config.yaml
num_hidden_layers: 13
experts_per_token: 8
hidden_act: "swiglu"
normalize_top_k: true
balance_loss: 0.00287
num_key_value_heads: 1
vocab_size: 11272
positions: "learned+rope"
init_std_up: 0.0307
max_grad_norm: 0.5
decay_shape: "linear"
final_lr_fraction: 0.1
batch_tokens: 131072
max_seq_len: 1024
Below are experts of layer 7 (counted from 0) of a mixture-of-experts language model. Rows are named router (the router's row for the expert), gate (a neuron's input weights, with its number), up (a neuron's input weights, with its number), down (a neuron's output weights, with its number) and show model dimensions 200-239. Each number is 128 + 24 x the weight over its row's rms, rounded and kept within 0 to 255.
Before each expert's rows: "comes before" lists some tokens at least twice as common just after its tokens as in all text. This comes from a sample of Wikipedia text that the model never trained on. Tokens count by the router's weight.

# expert 45
comes before: "was ", "is ", "and ", "in ", "had ", "to "
router [125  78 144 156 119 149  84 147 100 124 131 134 122 113 108 113 118 117 157 133 133 117 163 127 107 125 140 140 119 188 143 168 103 125 127  92 170 145 145 132]
gate0 [150 126 164 150 150 128 157 136 125 140 154 136 106 135 100  99 129 134 137 107 109  98 161 126 137 131 106 112  88 137  91 133 111 105 141 127 120 150 145 135]
up0 [ 70 155 139 112 133 120 164  74 118 140  92 102 136  88 128 118 135  90 138 117 136 132 118 117 151 173 155 155 162 109 123 105 106 119 143 104  98 135 139 122]
down0 [141 135 108 118 142 165 106 134 153 130 168 127 101 113  78  99 105 160 145 116 171 120 148 122 154 120 156 170 107 141 106 125 121 100 121  81  95 119 142 143]
gate1 [107 117 145 128 121 135 152 160 125 139 161 121 114 131 114  85 161 151 134 148 128  57 113 121 120 106 149 154 100 163 128 143 148 101  85 124 161 113 105 128]
up1 [105 130 117  84  79  91 150 114 138 157 111 157 116 150 126 115 123 153  91 130  96 168 108 147 144 148 128 127 144  85 110 131 131 165 156 142 119 127 138 122]
down1 [107 127 116 117 136 185 119  81 126 141 135 143 166 126 135 129  95 153 101 123 162 133 132 146 169  89 159 150 105 165 156 114 157 147  83 124 163 141 124 127]
gate2 [148 120 128 138 141 167 121 154 100 130  97 126 131 185 134 101 122 113 135 135 110 136 123  74 155 114 101 109 128 134 141  97  95 129 146 128  86 111 138 118]
up2 [177 172 137  91 115  71 158 141 137 115 125  96 182 121 140 160 170  78  92 139 135 120 130 155 121 134 128 113 147  60  91 100 148 130 167 191 145 121 131 135]
down2 [110 122 123 147 113 152 116 110 123 135 152 119 115 124  90 108 113 124 133 152 163  84 119 127 111 133 116 133 125  97  87 151 139  81 151 122 120 113 136  87]
gate3 [134 188 121  67 133 148 129 132 114 106 128 108 143  95 120 141 140 142 159 170 124 129 130 117 132 127 125 109 115 142 171 121 102  99 136 115 151  93 111 124]
up3 [108 112 130  96 166 154 145 136 136 102 126 113 149 109 151 157 102 108  76 127 151 104 167 147 115 110 110 159 125 158 136  93 115 131 115  98 154 117 130  96]
down3 [135  85 176 103 135 130 117 144 120 119  85 122 107 169 171 107 137 140 114 135 139 150 112 113 127 134 131 109 120  99 151  93 146 144  98 116 125 147 146 148]
gate4 [129 136 169 121 151 153 120  90 101 127 139 121 114 137 124 168 117 122 176 145 148 128  74 115 116 131 199 144 146 136 125  98 142 143 107 138  90 101 174 109]
up4 [166 142 148 116 112 103 110 133 136 143 131 134 120 142 144 151 130 102  74 124 124 145 110 166 154 109 107 125 108 122 128 141 113 145 175 163 154 151  91 141]
down4 [146 136 108 111 134 127  84  81 138 144 123 147 120 126 105 104 139 145  93  67 161 135 123 149 108 122 147 139 106 118 160 130 159 111 111 150 121 139 162 140]
gate5 [171 110 122 139  95 162 149 100 116 105  81 123 116 124 165 146 150 131 114 131 171 131 157 198 137 136 154 149 124 124 151 145  98 160 127 128 134 111 113 116]
up5 [149 124 119  89 154 128 108 143 127 113  94 149 146 135 121 135 106 160 124 159 111 148 160 136 103 144 135 166  81 176 161 153 106 127 149 133 126 177 131 127]
down5 [112 164 113 132  98 152 121 124 131 124 154  90 134 123 138 116 138 172 121 121  86 127 171 103 139 121 137 143 110  79 123 168 100  83 122 122  81  96 132 159]
gate6 [108 142 100 163 111 131 108 103 105 139 142 134 132 114 127  89 136 122 181 139 146  99 162 132  98 141  86 105 139 147 111 182 135 150 159 123 146  92 163 181]
up6 [137 117 154 116 134 111 154 127 190 144  93 116 121  93 158 128 134 140 123  85 163 138 108 130 129  94 136 121 164  83 107  47 124 157 124 151 109 114 148 108]
down6 [123 133 112 114 110 110 120 120 193 132  96 102 132 126 149 121 154  94 142 126 133 144 123 121 135 130 133 118  74 119 107 123 157 117  89 144 129 139 174 123]
gate7 [128 115 122 132 132 165 116 118 129 158 106 114 137 133 149 154 117 115 194 109 133 139 119 104 147 112 112 168 123 168 145 132 136 124  84 102  89  89 156 121]
up7 [136 136 150 166 107 136 110 116 153 148 139 120 117 108 133 150 139 163 150 108 130 122 101 102 125 116 103 143 104 101 117 157 151 143 106 100  62 146 152 159]
down7 [183 141 123 118 150 120 132 118 131 114 130 144 144 106 100 135 121 169 136 141  82 140 111 125 150 154 139 109 145 121 133 142  79 148 136 147 107 107 109 120]
gate8 [128 161 105 116 107 172 176 157 164 132 112  95 148 120 111 165 122 132 144  97 143 100 152 163  87 126 140 145 151  81 105 176 139 137 169  86  74 182 120 102]
up8 [111 145 110 147 132 123 130 111 132 146 134 147 123 127 129 113 146 173  75 140 153 169 134 151 110 124 125 141 117 169 111 114 170 140 153 115 180 165 138 146]
down8 [119  71 165 142 119 150 128 141 138 122 108 120 161 103  96  90  76 120 125 138 137 115 110  82  95 188 131  93  98 142 118 149 129  86 104 113 134 130 139 144]
gate9 [113 132 133 115 119 162  83 133  85 102 147 155  75 159 114 176 110 129 100 155 124 124 144 109 100 128 187 142 110 152 120 104 108 147 132 134 110 126 172 117]
up9 [147 161 138 140 136 141 119 105 114 157 179 116 173 154 132 105 132 166 109 118 116 116 149 152  91 127 134  84 103 145 135 169 138 157 139 126 162 108 152 148]
down9 [115 132 137 115 152 107 128 149 104 155 116 100 124  69 171 115 133 115 134 120 152 146 104 106 155 163 133 127 139 127 119  98 125 111 104 102 126 150 118 104]
gate10 [118 128 109 124 114 115 132 147  95 117 142 113 153 144 144  80 132 161  51 105 126 131 110 119 148 147 119  86 152 114 118 135  66  98 131 140 127 142 111 114]
up10 [124  84 139 110 118 131 132 127 100 155 126 126 131 145 140 112 113 181 122 103 112 136  87  94 119 145 168 115 143 113 119 151  99 155  99  92 137 133 122 152]
down10 [130 124 119 110 159  86 161 100 163 148 156 139 142 140 122 128 148  95 116 131 116 143 128 108 164 108 151  86 126 113 126  83 101 117 135 168  68 123 143 132]
gate11 [110  97 146 109 124 146 129 117 154 122 150  68 118 117 146 142 137  89 111 150 142 109 156 114 148 118 172 127 123 100  93 110 125 122 136 126 132 133 152 100]
up11 [127  90 104 157 105 122 105  96  96 146  87 158 114 129 136 140 147 123 147  94 125 112 121 143 147 120 133 133 156 103  94 122 145 158 104 142 130 117  98 169]
down11 [103  88  95 137 137 127 112 157 120 130 106 119 151 149 125 118  95  64 120 113 159  98 182 106 123 135 114  77 163 122  98 134 131 118 167 151 115  66 159 116]
gate12 [131 190 118 106 116 152 129 138 144 153 128 153 157 103 173 165 158 153 155  78 149 141 154 112 125 116 180 161  89  90 105 145 122 117 148  80 140 184 129 107]
up12 [132 107 154 182 107 103 118 113 151 129 131 150 124  77  93 114 157 125 116 145 131 152  95 116 116  91 124 141 168 173 169 182 113 121 120 119  97 128 151 127]
down12 [139  74 122 148 106 164 111 127 158 153 100 120  94 133 100 111 186 116 114 123 170 143  97 149 181 131 151 153 103  96 144 153  93 124 116 104  97 115 130 132]
gate13 [151 120 102 103 136 152 135 130 139 119 119 110 147 136 146 120 111 185 144 110 120 106 149 109 138 113 113 118 177 143 142 124  87 159 120 111  86  99 124 149]
up13 [144  99 137 114 140 170 181 138 131 114 154 105 139 144 110 120 159 133 190 132 127 140 124 106 114 127 134 128 153 112 146 163 122 132 101 137  85 128 137 119]
down13 [124 124 126 148 133  84 106 138 108 150 117 128 140 132 130 141 110  95  73 136 149 138  81 158 117  91 131 129  80 138 137 141 123 112 166 150 163 172 152 111]
gate14 [144 154 123 143 142 131 109 172 106 121 154 162 144 109 101 124 112 144 138  96 120 136 132 148 111 115 144 119 100 131 102 132 122  94 113 140 164 140 159 110]
up14 [151  94 106 100 133  83 120 132 119 175 114 136 160 139 163 113  89 110 149 131 153 161 168 121 132 125 131 153 127  95  64 165 118  96 157 151 122 152 104 139]
down14 [113 192 134 145 108 120 121 147 136 111 149 130 141 126 162 126 153  68 126 163 118  77 164 139  90 116 134 103 148 124 105 135  97 106 129 159 140 136 118 123]
gate15 [120 119 114 111 132 159 135 135 161 117 159  97 137 158 115 157 127 121 148 157 107  64 155 110 125 142 107 100 125  84 127 133  91 156 148 116 133 130 165 127]
up15 [123  96 149  41 152 132  89 161 128  86 161  94 117 156 182 127 150 142 119 120 149 147 125 159 131 150  93 155 149 134 163 109 118 118 104 111 105 129 132 168]
down15 [189 136 130 122 119 123 139 151 147 148 123 173 161 158 116 127 113 151 123 117 123 119 141  99 100 179  87 118 132  90 132 135 126 131 143 147 143 116 152 153]
gate16 [135 186 120 130 154 133 125 133 128 126 121 127 123 126 128 131 174 120  87 108 128  94 146 103 101 140 150 120 148 136 146  97 149 183 124 133 162 108 146  63]
up16 [108 115  94 120  86 104 116 134 124 110 122  95 151 122 136 111 116 151 153 115 159  98 145 129 141 104 105 128 137 121 120 112 101 102 122 138 105 173 102 131]
down16 [148 134 129 107 137 147 150 127 135 139  99 145 160 152 195 120 132 131 121 112 178 111 118  96 152 137 121 172 107 107 135 101 153 159 126  54 155 114 127 104]
gate17 [123 126 120 110 152 119 115 171  93 120 120 122 113 160 133 125 123 167 133 108 119 124  95  93 164 123 136 141 143 103 144 145  98 123 119 106 147 155 146 100]
up17 [105 100 169  53 141 106 125 144 122 114 106 162  94 112 145 138  99 171 141 117 113 149 115 102  96 157 135 130 118 149  94 119 140 120  92 114 166 130 130 143]
down17 [125 160 153 111 147 145 100 115 160 175 130 144 108 137  83 118 163 135 110 137  89 140 106 145 162  83 156 119 124 137 112 111  89 131  94 148 125 144 111 116]
gate18 [137 143 139 147 158 122 123 162 116 101 126 114 169 156 111 157  84 121 124 138 108 159  74 137 120 133 110 103 160 137 140  84 103 131 146 136 109 125 122 122]
up18 [146 135 177  89 169 149  81 140 106 113 123 136 144 127 142 142 119 146 135 162 111 129 159 162 110 110 116 156 108 114 103 115 131 143 111 145  97 149 112 115]
down18 [162 159 104 128 146 132 154 111 160 161 182 119 133 101 126 133 137  99 154 100 163 129 125 151 139 139  92 123 157  94 119 127 141  73 134 119 146 100 161 115]
gate19 [ 97 125 124 111 116 126 102  84 141 126 113  95  87 120 161 164 109 117 134  99 149  72 187 135 109 141 131 146 161 157 157 106 135 130 121  98 128 117 153 154]
up19 [141 123 173  82  69 116 122 162 186 139 158 125 146 139 112 147 114 150 143 112 116 164 105 121 112 148 132 155 123 123 169 123 125 122 119 141 133 102 161 105]
down19 [113 132 138 114  95 143 152 153 127 132  72 153 146 155 132 122 130 103 142 115 129 151 108 107 131 152 145 122  83 115 138 112 126 182 114 110 151 138  78 109]
gate20 [109 132 134 162 133 182 122 138 118 119 123 104 139 105 112 101 106  90 155  80 120 104  91 116 119  67 126 112 192 103 137 104 111 124 141 174 114 130 162 142]
up20 [120 144 122 158 155 145  86  97  98 115 109 141 141 132 116 110  87  83 147 103 113 109 120  90 126  95  95 125 132 144 179 142 128 136  89  68  92 132 134 147]
down20 [122 104 107 151 139 148 163 138 127 144 137 114 135 137 121 124 145 114 118 110 156 121 159 127 138 145 125 140 120 105 100 156  99 130 151 155  93  74 151 103]
gate21 [133 151 167 116 140 138 123 149 113 115 181 142 119  91  79 115 137 117 128 118  93 150  90 104  72 126 138 130 126 147 164 168 124 163 111 153 125 117 155 138]
up21 [112 132  97 129 125 134 119 167 108 132  82 124 139 176 116 112 102 133 115 112 103 140 134 130 140 160  94 109 154 128 109 134  86  86  87 123  99 167 156 150]
down21 [121 134 104 133 133 180 136 138 140 167 123 125  77 168 136 106 144 143 120 115 131 132 107 159 170 124 101 194 135  75 144 122 108 125  87 127 103  60 130  98]
gate22 [110 118 117 147  68 111 116 129 181 116 130 133 119 116 154 137 127 130  91 138 179 133 153 172 132 140 126 119 102 116 144 135 129 113 107 147 116 114  96  61]
up22 [163 130  68 150 158  65 209 113  83 128 101 124 149 147  93 131 121 149 159 122  85 164 103 129 134 118 111 109 156  87 145 133 113 104 135 109 120 111 154 136]
down22 [149 117 138 132 152 112 165 132  82 125 136 199 136 127  99 126 111 126 141 101 105 114  84 143 132 147 151 123 128 145 154 124  96 122 123 111 132 140 129  96]
gate23 [103 151 153 141 142 116 136 126 115 102 134 154 117 177 102 125 148 139 124 100 141 130 142  87 173 123 150 147 142 106 148 122  74 106 154 116 153 131 101 116]
up23 [139  87 141  82 139 155  78 139 114 108 134 147 112 131 122 140 121  98 145 115  98  84 111 119 118  89 109 171  92 135 123 110 146 146  95 121 156  95 107 140]
down23 [143 116 136 159 124 137 174 138 129 149 156 140 120 115  95 151 180  88 129 115 106 150 136 138 183 143 118  97 129 115 117 147 112 109 145 154  87 116 165 140]
gate24 [107  91 134 110 124 155 110 123  97 154 157 166 132 115 133  91 104 138 147 140 123 104 123  69 104 109  97 138  89 132 165 122 160 129 117 105 122 102 125 120]
up24 [139 153 140 123 106 148 150 177 149 120 173  65 150 150  79 126 169 144 129 142 100 124  59 150 151 126 145 125 120  97 126 144 103 126 140 101 122 108 165  77]
down24 [131 116 128 118 104 161 139 136 111 128 101 154 162 166 119 146  99 113 114 168 116 128 153  78 117  96 103 135  91 130 146 128 150 196 157 134 113 114 118 154]
gate25 [128 135 121 125  93  97 131  70  66 135 105  97 110 110 102 118 154 159 151  96  96 131  86 175 130 146 139 142 139 132 148 147 139 148 148 148 142 122 145 128]
up25 [158 134 128 154 142  67 140 100 121 138 135 123 136  64 136 110 117 120 129 123 125 112 113 107 100 118 192 128 141 146 123 153 132 143 174 107 125  66 176 121]
down25 [152 122  92 130 120 118 140 159 138 111 159 161 127 136  91 128 124 127 162 155 130 146 135 123 137 139 102 115  71 128 123 131  87 111 155 137 131 113  95 116]
gate26 [171 161 139 115 114 138 161 116 146  98 132 161 124 146  94 144 119 121 154  98 141 153 115 120 134 125 103 140 110 133 138 144  98 115 117 138  93 148 118 137]
up26 [114 155 118 123  99 159 170 127 111 134 131 122 110 141 138 173 103  92 150  93  95 111 128 141  77 143  60 166 111 155 113 139 117 123  85 148 127 129 161 168]
down26 [117 161 117 131 123 112  98 126 137 109 121 169 116 117 141  86 169 124 125 122 137 120 175 138 106 136 124 158 164 144 118 176 136 144  97  82 137 103  84 124]
gate27 [133 105 146 122 122 123 121  97 111 161 105 151 128 121 158  92 118 153 102 129 138 109 147  93 167 127 125 110 157 151 142 111 163 170 126 148 187 125  83 159]
up27 [136 141 128 137 133 109 149 165 134 110 177 119 149  90  88 111 172 155  78 142 118 167 114 146 103 100 137 121 126 127 116 170  97 113 128 101  79 116 157 115]
down27 [ 75 105 123 115 143 115 131 104 148 117 115 117 139 115 131 133 132 101 160 105 127 134 127  97  88 104 114 122 118 152  96 116 138 121 128 152 109 122 189 114]
gate28 [128 130 105 147 104 145  65 150 131 133 126 114 133  97 129 121 111 140 118 134 155 117 110 109 152 100 129 113 132 138 157 144 131 132 154 138  41 124 169  92]
up28 [112 127 142 133 160 128 101 116 146 101 171 155 134 125  87 135 147 122 112 145 106 108 103 137 106 143 152 156 142 180 175 145 147 103  85 121 120 148 145 147]
down28 [170 139 125 172 145 143 206  87 122 117 140 111 130 194 115 130 136 132 120 154 111 125 152 125 114 121  91 125 101  89 125 127  97 117 132 162 138 121  77 139]
gate29 [146 115 155 138 141 136 112 157 126 136 132 146 145 141 119 146 128  82  97 123 111 134 147 136 140  99  97 128  91 123 137  95 118  91  83 127 135  90 103 107]
up29 [130  93 106 109 125 190  79 144 136 141 130  98 152 144 128 108 103  93 119 139 141 138 144 104 132 137  75  97 132 131  76 139 123 124 137 121 151 142 128 110]
down29 [214 174 131 140 136 155 148  63 135 107 124 134  70 125 165 105 123 166 126 113 129 141 130 119 108  96 150 133 122 152 146 160 144 148  92  96 120 133  75 104]
gate30 [141 106 123  97 146 133 150 126  94 131 159 112 148 112 140 104  90 124 135 116 110 120 151 132 137 129  96 143 109 104 141 119 172 102 127 112 114 117 131  91]
up30 [ 90 147  99 142 109 132 138  81 122 102 111 161 105 160 121 153 112 111 134  94 141 131 120 123 167 158 124 129 136 119 115 172 127 117 126 118 182 129 132  90]
down30 [ 48 128 142  86 117 149 134 144 113 119  98  92 100 122 136 147 150 124 131  67 126 138 129 138 172  92 117 142 142 111 156 110 163 100 135 160 129  99 129  94]
gate31 [107  94 165 117 124 174 139 118 122 140 147 123 161 132 144 117 156 128 113 116 125 130 156  88 124 137 137 145 157 120 132 140 110 139 158 144 187 158 118 132]
up31 [149 138 113 168 129 110 151 115 183  73 147 115 130 103 128 156 137 126 167 163 131 128 151 171 108  98  82 178 157 156  88 154 134 117 103  94  91 154 102 102]
down31 [146 131 102 111  91 151 132 129 155 148 165  72 155 143 131 139 162 110  88 125 135 120 149 102 153  89  95 153 209  99 141 115 127 111 146 143  94 133 130 180]
gate32 [ 66 184 111 139  70 120 173 102 126 135 106 143 107 132 180 128 110 134 141 157 123 110 112  77 148 121 141 129 150 143 106 132 142 123 106 113  97  93  93 132]
up32 [ 80 174  97 104  91 166 165  80 166 149 135 115  96 145 125 135 136 104 144 129 108 145 124 126 140 109  92 102 126 139 110 118  97 137 147 106 108 121 116 121]
down32 [114 166 130 163  98 107 154 127 152 114 114 149 118 127 137 106 125 103 147 134  72 125 124 137 121 139 108 151 162 109 117 166 133 161 149 131 135  94 115 117]
gate33 [136 111  74 108 118 155 156 132 159 103 147 123 120 112 205 135 107 151 112 116 115 112 105 106 115 134 137 124 115  65 126 137 138 119  91 142 113 124 119 110]
up33 [143 121 170 119 119 151 142 128  99 129  90 118 100 168  67 152  91 143 119 113 108 159 158 116 150 180 132 137 107 126 124 135 134 162 143 161 146  96 164 137]
down33 [126 142 158 142 103 129 172  92 131 100 141 125 142 122 107 135 125 142  96 192 156 101 118 125 119 160 126  84 168 123 114 147 140 130 140 148 107 124  69  85]
gate34 [121 138 137 113 126 129 147 144 117 107 140 101 103 143 155 154 136 149 143 136 135 139 105 147 129 163 158 127 146  90 154 129 157 149 117 158 144 114 175 126]
up34 [124 129  78 105 135 125 135 120  84 150 123 129 133  96 120 127 115 109 143 125 120 104 134  74 113 118 102 132 108 118 123 130 176 159 140 102 125 122 102 158]
down34 [136 103 122 119 123 152 117 167 106 139 156 154 120  88 111 157 112  53 147 104 135 175 164 166 117 145  89 151 117 131 148 143 136 135 115 145 144 138 153 111]
gate35 [151 104 130 129 165  82 146 130 130 104  91 137 146  93 127 124 140 114 139 148 163 114 136 138 124 124 103 126 113  84 135 120 126 132 113 129 168 148 107 135]
up35 [128 124 134 124  91 123 168 116 168 131 151 125 139 200 169 215 125 134  97 143 161 126 148 130  77 138 141 136 126  84 142 151 132 112 146 104 154 150 153 100]
down35 [130 128 141 130 154 122 119 106 116 157 154 150 135 137 155 147  96 136 187 166 169 153 118 109 164  92 109 109 128 141 174  93 120 139 144 161 153 109 144 107]
gate36 [139 141 113 154 139 144 122 130 122 154 157 117 113 129 140  95 157 131 111 159 132 113 121 152 118 125  90 178 122 134 117 159 102 132 131 127 117 122 176 161]
up36 [115 122 127 152 120 148 105 175 106 152  98 145 151 129 115 122  74 147 124  92 128 129 133 180 149 129 158 114 128 138 119 156 139 121 144 145 116 168  97 179]
down36 [ 79 157 118 117 136 134 112 118 130 145 156  93 117 118 169 118 129 113 160 160 154 138 120 148 112  87  99 146 155 122 131  75 132  96 137 131 151 150  86 121]
gate37 [129  31 119 139 100 165 102 154 118 115 128 113 118 118 189 131 107 122 119 139 104 156 147 167 154 110 120 107 121 106 132  86 170 142 173 120 105 147 131 130]
up37 [125 100 120 126 131 153 113 143  93  99 181 114 128 148 159 108 149 158 124 149 100 101  94  63 114 106  63 123  76 125 134 127 125 140 171 140 100 134 136 139]
down37 [159 163 125 115 179 129 170 119 162 153 100 149 117 125 125 124 130 133 159 123 137 111 130 134 153 135 127 128  91 145 152 182  90 144 105 107 124  71 124  82]
gate38 [106 123 117 113 136 153 136 157 142 123 129 126 140 144 120 114 102  99 138 103 134 135 106 142 135 108 145 128 124 173 128 135 163 124 132 117 140 151 133  45]
up38 [142 111  89 134 149  95 107 104  95 122 100 114 118 113 166  85 151 108 104 152 141 110 119 121 122 134  60 188 117 115 114 129 117 104 131 105 119 123 120 159]
down38 [130 149 148 115 137 135 122  92 129 154 110 154 124 125 130 150 133 137 148 132 163  96 152 130  77 130 138 136 126 136  87  92 133 153 136  87 148 112 130 102]
gate39 [141 134 114  96 121 195 110 151 114 106 123 131 147  86 128 106 105 133 120 105 134 115 128 139  59  83  75 145 146 135 150 128 147 137 107 124  83  86 144 157]
up39 [131 192 137 133 119 170  93  82 105 124 117 116 110  96 130 159 159 129 125 108 125 141 138 146 134 134 115 128 115 164 115 130 118 141 121 112 149  84 187 131]
down39 [134 108 118 129 175 121 125 159 119 125 153 154 130 122  88 134 106 129 124 133  56 144 115 119 134 128 140 123 134 108 130 126 117 165 149 154 133 117  90  75]
gate40 [163 120 124 123 131 159 152 120 114 107 149 145 146 139 126 148 105 119 154 148 153 121 187 123 161 115 138 119  71 167 147 122  75 109 107 159 159  96 138 140]
up40 [106  88 126  81 134 131 177 155  81 121 141 120 172 165 143 162 112 120 105 137 133  99 152  90 121 121 128 169 125 138 126 140 139 136 106 111 152 109 134 119]
down40 [107 162 142 133 113 116  69 140 159 121  85 134 138  83 133 136 136 149 166 121  99 185 127  88  97 149 109 138 145 151 123 139 128 109  70 114 125 115 160 133]
gate41 [138 100  98 110 113  69 164 116 100 164 157 139 115 162 186 126 127 155 112 147 136 106 121 143 133 146 157  88 146 126 119  90  95 127 118 114  87 161 148 127]
up41 [126 136  97 108 143 131 119 100 125 151 187 145 125 119 164 133 106  74 112 136 130 108 175 158  96 133 129 139 103 104 140 117  84 131 125 171 116  86 173  93]
down41 [116 147 165 135 111 100 110 128 154 100 143 125 147 111  61 124 141 123 154 133 171 160 136 141 107  86 108 146 141 148 126 156 161 104 112 143 149 117 138 141]
gate42 [151 102 138 108 163 117 131 160 119 135 141 108 159 170 166  90 122  86 129 150 128 130 130 107 131 165 148 160 117 116 160 142 126 114 149 120 125 117 123 110]
up42 [157 144 118 109 183 109 116 164  73 100 136 101 160 140 137 135 145  93 106 128 127 108 134 159 144 137 142 115 143 137 134 132 116 159 149 145 192 155 138 143]
down42 [120 141 116 124 150 173 140 115 145 129 133 114 138  72 109 143 137 126 114 121  86 125  93 120 151 119  79 101 160 135 129 142 111 123 129 139  88 112 136  99]
gate43 [150 108 110 112 101 138 147 139 139 175 137 134 178 141 112 133 125 138 125  85 124 134 118 109 199  64 142 140 142  68 113 128 108 154 123 163 188 132 121 171]
up43 [120 167 130 101 107 120 120 137 139 131 119 121 123 159 138 161  98 140 128 105 127 114 101 138 114 126 125 135 124 128  94 112 102 135 133 115 130 137 157 137]
down43 [156 128 162 185 137 150 105 130 149 157 130 132  83 122 123 160 127 125  78 147 156 105 133 153 151 137 134 121 137 112 126 123 132 155 150 118 128 150 151 110]
gate44 [ 91 135 156 108 130 137 153 150 139  72 111 118 157 174 141 148 128 133 168 123 125  83 107 129 132 164 144 168 132 144 147 122 148 101  88  83 152  99 135 111]
up44 [128 114 104 111 113 125 125 142 177 124 117 145 143 138 123 144 122 111 153 169 124 139 111 172 137 148 113 137 107 131 152 165 104 106 156 140 149 112 149 109]
down44 [117 106 111 136  99 145 152 134 119  87 115 138 120 129  89 125 112 135 133 150  87 124 145 115 105 120 122 135 119 139 132 159 163 135 114 113  96 107 136 130]
gate45 [122  97 115 151 123 189 119 116 138 155 151 155 130 114 162 135 113 119 138  97 132 103 134 141 149 141 143 140 128 138 110 148 151 135 131 163 177 135 159 132]
up45 [ 89 127 152  90 113 127 139 103 108 136 105  90 137 120 185 105  75  99 189  82 155 158 154 108 165 108 138  98 136 120 131 115 129  94 133 139 114 152 135  89]
down45 [117 120  84 120 114 151 141 116 138 121 113 139 150 143 163 108 142 144 132 132 131  96 138 117 147  89 141 125 186 149 102 132 108 123 175 189 136 128 131  91]
gate46 [144  77 167 112 119 148  93 135 117 141 143 156 116 125 101 123  81 120 143 131 138 131 144 122 122 128 143 151  88 167  76 111 141 156 145 142 104 111  98 155]
up46 [167 164  90 105 122 152 145 118 116  49 134 128 133 154  99 127 115  72 116 178  96 162 137 150 117 141 124 138  79 179 156 121 119 119 136 122 154 145 145 137]
down46 [125 141 100 106 154 120 148  84 102 123 147 143 131  83 134 133 162 132 176 115 108 124  89 144 116  89 136 134 136 122 161 136 135 130 116  82 146 121 143 123]
gate47 [124 103 184  89 131 170 123 129 101 122 109 158 153 137  97  93 111 100 123  97 124 106 168 103 127 127 134 147 138 133 101 161 152 137 158  86 173 110  96 107]
up47 [ 98 115 151 139  86  64 157 100 128 135 119  81 163 136 134 136 142 107 102 102 147 128 118 162 131 118 182 106 161 129 125  94 139  69 111 125 126 129 126 128]
down47 [166  97 143 110  86 191 164 119 114 128 106 182 171 175 116 134  91 128 124 112 129  94 127  68 110 147  55 128 100 160  99  94 117 117 151 117 127 116 138 136]
gate48 [158 136 138 152 134 108 181  84 161 106  84 101 112 139 135 135 149 116 122 133 123  87  82 151 113 131 126 129 111 144 165 175 151 122  89  95 162  94 123 124]
up48 [115 122 121 143 182 117 155  89 135 135 115 135 118 120 124 134 103 136 132 129 128 102 129 158 132 141 122 177  95 100 151 121 146 112 105  99 141 133 107 145]
down48 [160  99 138 130 127 134  94 172 115 188 100 125 115 137 110 169 136 139 120 130 122 160 131 139 139  92 108 146 134 135 146 129 148 152 129 134 141  76 149  88]
gate49 [137 101 118 132  63 160 155 149 143 102 152 162 126 186 135  90  95 121  74 158  87 100 122 135  90 136 103 134 102 164 148 147 110 133 105 160  93 100 152 109]
up49 [138 154 131 147 111  97 181  87 138 122 124 152 147 113 123 162 119 106 124 129 116  96 156 172 164  73 133  90 115 111 107 134 115 133  95  87 213 118 120 146]
down49 [119 145 152 102 127 145 123 134  75 137 118 117 145 111 121 112 139 153 165 127 127 150 170 126 151 183 138 137 111 158 116 160 137 121 133 122 116 165 144  93]
gate50 [109 106 116 162 115 100  90 119 120 131 154 110 169 136 109 120 137 102 128 146 149 121 161 144 137 128 117 121 130 124 121 117 132 122 199 152 158 162 122 138]
up50 [106 152 179 145 131 128  97 153 112 131 159 118 142 155 121 134 117  98 117 155 107 100 122 152 121 129 161 130 113 152 161  93 110 105 104 137 134 167 131 127]
down50 [217 140 139  82 135 138 146 157 122 106 125 115 100 149 124 142 116 147 134 140 123 131 115 115 143 115 141 109 138 108 118 185  80 112 101 137 117 114 103 112]
gate51 [142 161 126 145 114 115 135 120 132  81 123 168  91 173 106 168 133 136 147 101 133  99 130 135 127 136 156 125  87 162 140 125 129 117 132 125 176 126 130 147]
up51 [ 99  76  97 131 136 102 169 105  95 130 164 143 162 117 145  94 137 116 108 102 115 141 124 101 138 117 114 161 139 160 130 138 111 131 132 121  74 164 103 128]
down51 [104 123 152 146 116 136 111 140 121  85 136 115 125 132 141 133 152 106 117 147 147 175 153 140 109 147 126 124 178 150 116 127 141 129 128 159 105 138 124 156]
gate52 [147 138 163 114  93 104 145 130 105 152 110 118  97 136 145 126 144 134 159 154 156  94  78 132 106 111 148 137 121 164 128 166 124 127 107 119 191 182 127 131]
up52 [122 158 137 151 122 133 108 117 115 161 119 130 111 126 100 118 111  78 173 129 118 102 157 135 134 127 183 102 136 143 162 131 121 119 143 130 148 122 139 138]
down52 [130 129 161 141 147  69 115 145 141 132 124 132 138 111 122 124  69 142 117 180  67 137 149 115 111 138 145 104 134 132 146 121 128  90  90  96 114 142 125 110]
gate53 [120 132 150 102 175  98  86 143 127 123 130 133 108 174 129  92 108 118 136 132 127 105 134  83  91 135 137  85 156 155 152 157 157 150  96 147 156 126 154  86]
up53 [121 119 161 116 133 142 129 119 137 105 124 135 104 125 127 119 147 129 150 145 135 119 140 134 117 101 132 121 104 150 113 125 167 115 112 129 164 120 108 103]
down53 [149 177 180 167 124  99  96 160 128 135  97  98  97 154 109 120 120 114 130 138 102 171 144 131 146 173  97 142 124 111 126 154 120  81 146 121 112 143 107 140]
gate54 [159 100 163  82 149 131 127 119 112 118 151  73 146 144 135 102 100 111 111 137 135 100 105  66  89 156  85 148 119 156 133 122 125 127 119 116  95 120 124 155]
up54 [133 154 117 162 126 140 117 164 153 161 138 110 151 117 105 126  98 121 160 113 125 133 111 169  93 115 132 116 117 151 114 139 127 122 146  94  88 150 161 122]
down54 [113  89 102  77 142 135 110 122 126 108 108 152 123 154 161 130 142 136  89 114 110 152 113 103 166 135 133 171 158  99 142 130 128 157 146 158 127 118 135 113]